From a checkpoint of a small mixture-of-experts model trained on Wikipedia.
Size: 8 layers, vocabulary 11380, 17.2M parameters.
Experts: 8 experts in each of 8 layers, 96 SwiGLU neurons an expert, a sigmoid router, 1 empty slots to pick, a shared expert of 192 neurons.
Training: a variant of Muon for the experts, 862M tokens, 6911 steps.
Below are experts of layer 2 (counted from 0) of a mixture-of-experts language model. Rows are named router (the router's row for the expert), gate (a neuron's input weights, with its number), up (a neuron's input weights, with its number), down (a neuron's output weights, with its number) and show model dimensions 256-319. Each number is 500 + 40 x the weight over its row's rms, rounded and kept within 0 to 999. Numbers have three digits each.
Before each expert's rows: a language model's description of what the expert responds to; "comes after" lists some tokens at least twice as common just before its tokens as in all text. This comes from a sample of Wikipedia text that the model never trained on. Tokens count by the router's weight.

# expert 4
Periods, line breaks, list dashes, table pipes and == heading marks that end lines, and the first word after them.
comes after: "\n", " |\n", "|", "-", ".\n\n", ")\n"
router:570570476514490572485464507502509505594473539487462471494496541554464501552485428472498485537493526506484534523484491453459461525536550493498455528474599561522504494546476526574452451530521485
gate0:518530464514523527505469441492532500488544565446569500459458540549478543497497478549540462519541499544555444467540504472535482534538488512522554488502493505511492472517501475430539480543510492
up0:454477561530524460550459455462456510505502499485421536497442535438433526500471511490487514459482440492489492477471488527532513524546570446533461539559469576498459481484453450539513501498528493
down0:462546499501541498592544515479534480503488441527604478461422530483502472491490498459471532453446498519492459506578522572459518536517542566532536562442383498468523508498515496589509474488426524
gate1:514412491469528572531522500512545477508471489441540467534478472490455547506525513494424569474476534512444459525468536528439474488499496574483431554510481549527483591508498552478494475522439455
up1:507478492505483487516506526487471496511517525511508532633490526429512417490519527479544478441493470515631487502472489411533466476472530512524548416549501547459521511438450460541495451494454412
down1:577568491320394518489496506493526531437525526492610554488529485511514479490508476572521452531468505525446525512490512440465488480483512527444458557409535519459480482570463531457461487474493469
gate2:513510506482424454487477493573538529458501482407542420419536451491535489467493556450487436490440495555455482486471490459503487467548504539455466449461568572545553496510553553426516541476547551
up2:383533527502460493495550574483497538501456496497510509473514512537517532562477550526553509556550517536488462535526476509535549511536541483444572520544436524488445530550570488543492539484521514
down2:455463602523551493458487526491478517559487527541477488488512560520543509483453558531482548486492418487518501519571510448499441568461523522473543472511514617478430549458476520536502498530529472
gate3:523523518516446557495480486433478538492486488513528510484478505553533462571501543436497489456479433555460539495461551512506495463553506495456508487583528454527471547458437555486441511510429509
up3:453488500488531469509524519520500494473485512493450551467525448472477534459524494516533493564465522496582514539581423471506518517463472452500478496471469545452563524515542494511520504527569446
down3:456454494919509512521504463524487500490500470495472491498559460494480472471523522478511476537474493506511506526518501521486528513513503493566499474511475538482553508465510520465509469501490490
gate4:524547532513536538446546479430520483540454566517494578572470472541487529506480508510540440426503534517401568449512477496511508522506500564492481537448536562578434540459533445499583552538542466
up4:497502549479458574486440493542512496473561514529507545472508597474508502510536472529526453492473478486575471505510464592498457492530499445523460547432434542494501567538586570494509521570504517
down4:480487461578421431485524509549551471476517480517529518484453450523401524460543460526493524532553432533455538486604560564512522517486491566540443533465531452472554526511456430496491490488442479
gate5:483503509524457481488515570538557586561469446558569479484391473490479501472457566435500519509514491556481507475477468474542618516477522512498487518513479547534460467560522496494456480537547470
up5:580550507472514497510584522492492488504449495480591469480491415460513470491504517572481495527552474529476477480574472585488472492594558499492469503463528482552449484516518478533469495488512471
down5:525498523386512434518488510457600481466549465463575558485497401520550513456508489497460513472469537502585501518562533488516504464485537450561488518502516492465490472544520495506496551529386521
gate6:541502491546571492409456528560452545546448536514478489482509477505524481540504519506522466394498474479506482474493513501410499518571501463471396614561485518527497526499504538525433495559553496
up6:541586473461539526510476515496479500485498480479415424535557584460480523552525511476485478510558459508433487507525490414554528502408522525513491499498539456532497421479446494461511541549541526
down6:503455513650488463517513503483508425433521522481578548453428478532514477513411534485477505559517565535536476559487510469478552510525493499502511475522512468461460457478538514511485562478563487
gate7:558554531494541551467479494509533487508479529527445459554480499500516528518527498500546511513540492490508524526556547497585478483498586521487456450540556513463394503486497464560460464466483534
up7:516592428524460436486484500538450515617517452462497497515505513562493548510447526517390448484488516478476510437474524490460499537497494473516458497543491419458525507465556423466518529464499466
down7:514479425654556453480521538488508523515510451462498515475506533485486406581429479434516500434483453519468515411467483512467555526521537505446491513584458528552510494465469492496520525477480559
gate8:481479499538481503426538490478517455502482484498410524501442518480486491548501466513577489472464454413472529532526567515469474507544477542467522504430440549487462601458516522518531449517569522
up8:510531502558478425464373514536504478439450574505541554500528481580472476520475491499406404519554537459532481545448494526485427526544516489520548474479429516489517438475471463452523500495490454
down8:590520537548444496569461518507567492564550547353477574437524531508496513486533475506529534489575462516531513515478511483534542508397509491548528535484517501485422450517486602486487552480480506
gate9:512472439496588459450485474560536495513490485529490484490492585523422466494524454480593483477426459532492561477517525506556549520575424403501487445504498548508439450460452544495579534546526512
up9:488472532489438510513490507473494477477557462444423542449503483529529518453456524509459569477539481465467445505491510539452463502474571539544497507470470440467512482545547541497477500404490462
down9:547456498441517448528431572425502428456498462479530463464518504522476530482431401579517491584461558505400423561493513503448495531520483505460447495493463468512522439476515502546448571480473513

# expert 3
Bare spaces before numbers, opening parentheses, and capitalized word starts after commas, pipes or colons (A, C, New), plus mid-word pieces.
comes after: " |", ":", "|", ";", " B", "B"
router:537568536525473480538527470499464536508486488488501464466471510514524502576528444555492554470509535530453538529512548494422452518528505550493439506576470567440526502497414527529536539472558538
gate0:530480516461515472529477572475520498500457449498589565555506481476492590482495454483547468533565465510466590497512467512392500531468531499497503467494507543517481485558508486525449559511587424
up0:449508451518505469550528450526509454509505497463499398518507498453479471503575472570495474487450515435493462480519559457463502546469473503492430564486470507569563434499522439471487501491531518
down0:490473474454492480571481540489497500535501525501543485417541507517466530491440532458501491468489440490469526451514565526569596534566489499471531482450486454480471495575524525540507534410509476
gate1:487539552475525481462544470538511483536537499472596544584481474519442509468517554562480489439544515509465514507531579520485429533604507523463488449509477484450480483497603519518583501504519480
up1:461545470500383541503513490558477412560477559468503484481490432462460561474506491440484533446450516507477497451467511477464536507444534545452512495484478460508536522486525566517553546404465555
down1:500507470370524502508588521561516492474412494490481473484424550450614545563581503486492590473531512510485419518497522473481507470517463437506497501469500512545402496503509520480516419517461508
gate2:473454532509461557428519497456529514503544476491527513446564547481513586457523509467477495557526490461500518505479530591510462534428491528516459490507457538512516531512488496524506511464537481
up2:495541531531478499431462475562507513532589551491583457479572480535524557454532506481562521529607508505485536515523513516529524499467539397449499425552497485462424498533511510487439523487523498
down2:457410509539526547451466484494514506511529475563511578543528520483539513530493483434486464562483578465534526499484534514504446454493543523500529514502424524482497491540562527524436416469529506
gate3:560512436529419495538499480517579532524441478499502495509512517494596522523529446541565460540469465458461500539514459491436490479539511428506434511489517515468514571475488443533526514493462546
up3:574490550476474478547393499553533499496483522468518532571440484446543476520566456494457516560508444506504491565485504552481489510501476493485544465475407383511487528464460465523485506441572498
down3:504473447490509585490517502490484505413418481533540533447475491506513510544571530475497584410524518581531501516573500434545517534537421421524508540543468480521365523506526556434502472520473528
gate4:459431527522475478490522384515455442491487491495499469413456522465405520494457485525447454455549528533513579503483550468469486524512484530524549548475504594451506486446526528423523536504528559
up4:452443502482443568442470485450536520492522489538487457535469577493545583496616471529504460490456461481467477524546502509459520509515542522530467558525485503554587513465489540555483504537528477
down4:476518518428509506548434464519487564456482525441451503501513480523479451514406471434494500486537474544562484473435535459474512534548527544511489522508505433450446563450521509566485514506488506
gate5:504518475540456557520487438442537505527553456492494539435461519531492514533491477456506491515495545495477472502521520560431485626469543503504466536546531512458510422554464477535555512493497589
up5:527526449475483472439567468495429487452581501517559502472474534504555517434459419474496513564522519508433520531504467463572449403513561541510534458483445551512482560479403472457503465528569456
down5:444487461562496537533438456493550555572442459573532436467444504556539508587513485556582409455500524475574474559489524521476562524508458501471486521489505474515472506459538480542515562505478480
gate6:503510469484554504514541505522482493515526452575445478523419528483520458510456514502512540540476574472547452497572486408510457442482529503490527587484453439491583517490471518452501488511503454
up6:532489543489577543526521416542437478471556454500509508507505451499527504624497473529504570510444525477467540516575532494536458450573472420452503523488491564605424485528459521590521561609454440
down6:532504426515501545495576463468500484484458497513435527516453444511454521501522538462494585522492537514528414439487500509438571511397616471494535512583448508476518517450527466473472532475534406
gate7:498563488538443566520481492489512535459520575514477491466523528566483547539450441470544482546488489468476476524546512497511493454541421538505498442477502533510521461422515514481509474536576571
up7:497451512475496496501541485476483477505426513464518467479472552454512464528556514468534496450508568473491512516538527508548523495471530459568500590466424512469502509523463476484459520458513518
down7:508481572733490455476509535535563482496527471482514543489505516467504468477474512469488490531437536465497448447420521451524422415505518527460466445410538479469556561506523413472465482456503483
gate8:520457463517473464493558519461511478435552471511514523512569511549538422499473461523405570471455518504492501437478611517525445556516547548479479505502535545445547454530461556447530543484531490
up8:468555475538512534479564482543506386541425497523504529489464501493501517499508483569591516548521475506452537483515436485558430427519482504474461533514454508527491437463443443489461478469546478
down8:456509520565478511522462437524520482452501504494515477583484564442532428563486509437493523491492520492563490540580528460439463527491544476497543448419503487492483448477492554480527440511517552
gate9:510540565524467516472531504506419517466528489470515475501595562556584455496481508528535513467536539534488497565544527461478461485521534463539487448439458454506554468476464550536468544487492551
up9:483470486496527546520520465470495485531444477513445492503521571484437487481534480528532471547525583556506456512457556493540521501485449397496544416478532521498523470463520487444508547470527504
down9:536538486449513424550587506473501565519562481531442531555571568494621443564486474499483566534525469583532508500581489496518460531517473526514546558523497446453536509505494487503519472534541505

# expert 2
Subject pronouns (it, they, she), common nouns after the (case, time, years), and digits or % inside numbers and tables.
comes after: " the", " ", " a", " The", " in", " ("
router:572486467513472498521496488485459551491491456460538471408480507523452463498523470569508516538503435468549473516466519517485508509532518486464506543552503421528545505635498499503464478481497517
gate0:496585493535445489547508466422500462411488442526504467526462567505468509517489496589484521542510501496465535467470511537502469405551555473502462472519467435545538515421585522475470524478531516
up0:503517475528602510507517554483519564463484548519462490550503514525489572517472500446496495504398518461468590465485510437550493539408526520549508512502505562484540523534455521499497476517479574
down0:580530489484491490474479463410549482451425433516438530418539485467494489507567519472483526511581442510503546435506505546431493533510526443541402521471463482499466573446534504493491559405521519
gate1:495439519491453521626506514496518491473479428512481496467526508465507476452491499559507513484498434448543469494483449486490506536474506420431464548515449495499493499523445465525543525545505513
up1:505446505503457491581481507454447533516500545531509532516422493500490349497429454553521541466476532477528507482529443448496541475494523503463484406411397524548498528523484518447432498499478514
down1:501490462480566503573534455504463562463504539568461521542471536544543499451523510511487559504491578487484504552464435502465413481436555508495453500530558491580463515461493462472523441490481537
gate2:505516582537468530458521460540583524489544473478524479474423542567451420445522462567533535493535545519517483520512502469483448531579555517523498458548525530489475478558551487491484575470515417
up2:445567484518461509436528488553472489527559532463514549555517573471539500509463553464430595472530535502465487523458413457456499486470513482513522521499528430479522501459429485492502515525525524
down2:473474523497536497443510464541548466491516538497544498457465486494556558494555577506531524583503522540522481521516480573476617464435452476430514450504505474483595414548489502542441526462481491
gate3:521507567502483501550530485591453538474511499478496519434599493512419569500529421490495553563516586494513533495464501557427465439502516395512492525505472443502501469503521510521495525513510559
up3:560572497514473494411577536426486460461466534487518496534487457545561508493483539506534482477485466479458513541472433458479573478551483579556511499508494528489547480474506499492509469477461518
down3:448496585547571512538433472556421564503444503507491484522545466488521446542523520484522409508517456459513536579491474450489502478453547451549554483551438543470532463514546554493548465509509489
gate4:454510560508490478593570539477454461499472484513482519438494483434533550512531428572526547519500506481491555512469500493511437498500474551463541452465475514424459512491553525502522548491545550
up4:498508473494477460565546507531426474509497499532559506467490460529494496494552460489505461451466521460473520502479527450524546566461493472495550530530453491523459466467604509556504527535594447
down4:437487500456471492538500502471528488464542501463487512587496513504476449464500484518468454587488533433535492561549515488523514479447478516516570504558495485501503493573473421489547507568518536
gate5:475543442458588512469521471565451507531451415387472521464444477511475416479554475511485484570467567472535470467462541465496491488404546493519546457502477501501543574538497436416500528487445535
up5:490512532515525534508559511510523516430557448448544518502529555470494493556490478543465506465491599557449496525465491483500431490497525489505496424547532499508480478498532577562459545454448564
down5:460457504496505523493528439449455578538500488486501492500525511574483526544452511570509441477440505436493570426478451533484512421476543471484483503544547480491519484492516460546457470530460466
gate6:519514510561461589496552571528494544496459496478477564557520500475516489498493474557490508523591519499552495560476533475462530511527531509561452573482408467429509513569514532468508441535488481
up6:423485479475596447465506477448471491564435492485563381462548485510551557593445591497508466515451466502454523446508502472462466477466522504496493534480475446556518462509524505467475491534521479
down6:483457449568465502532488437477502449532488501489488411489538457514506504527448604467537470513496508520457496601477511538518499501535574547512459442473482460536503565453507518491494534489501509
gate7:479454465471508465469387489439508604510452463505491563485528449493471466473548470565492459538529509527558487475484520532503527563503534507473400449473464439533534490542455537517440479486517510
up7:478536433545476548476513554442483409562535514513452489528494403494502571561446499487537457511446483463498494440499542481533477501480505543540503541547484448493486533436567544500512434457581498
down7:495526545439519527490639568625478501498545430498511453482459425484523507456480505531482522582565497461449482512445534509465452503458455532424445565538474540488459510560510488519473487522545479
gate8:550516487535503539475526543438491484544495484555480519506539482544506490527412520508590446505528476532589435534483466486459539504507482529478482435497549494465471548494488489540419440532491468
up8:476537524507504496485568520569467518526521481493549544484486505417456541524550550558496465509500486544454462505499527503511525431458574549528579537480489514499467501489530486537556487489564540
down8:559554432531453509490551510508457570472522500403366422420513547432495503498435549505442496516588508541473454471524493552420469521445459469540527455478516480561515492467475542458492492483451461
gate9:531537513482515498559525495462484428520476468468494532424518449421475477619512465554522471558483480544525504468582447495444482500494468518432467508514498530459509461462478501480481414559464446
up9:470504504490467481478510493465561556551491504530523451543480497523532422517430473502550480467460504475505425554565500532530439489514494458489457538488500467575465560454505508475460468421550506
down9:491457486548490509582550557492413511460452504485546557531483522572500483530525541428418564568517503454588541567448465535514525475505491537568516475435449506479534434479512478505563415446520512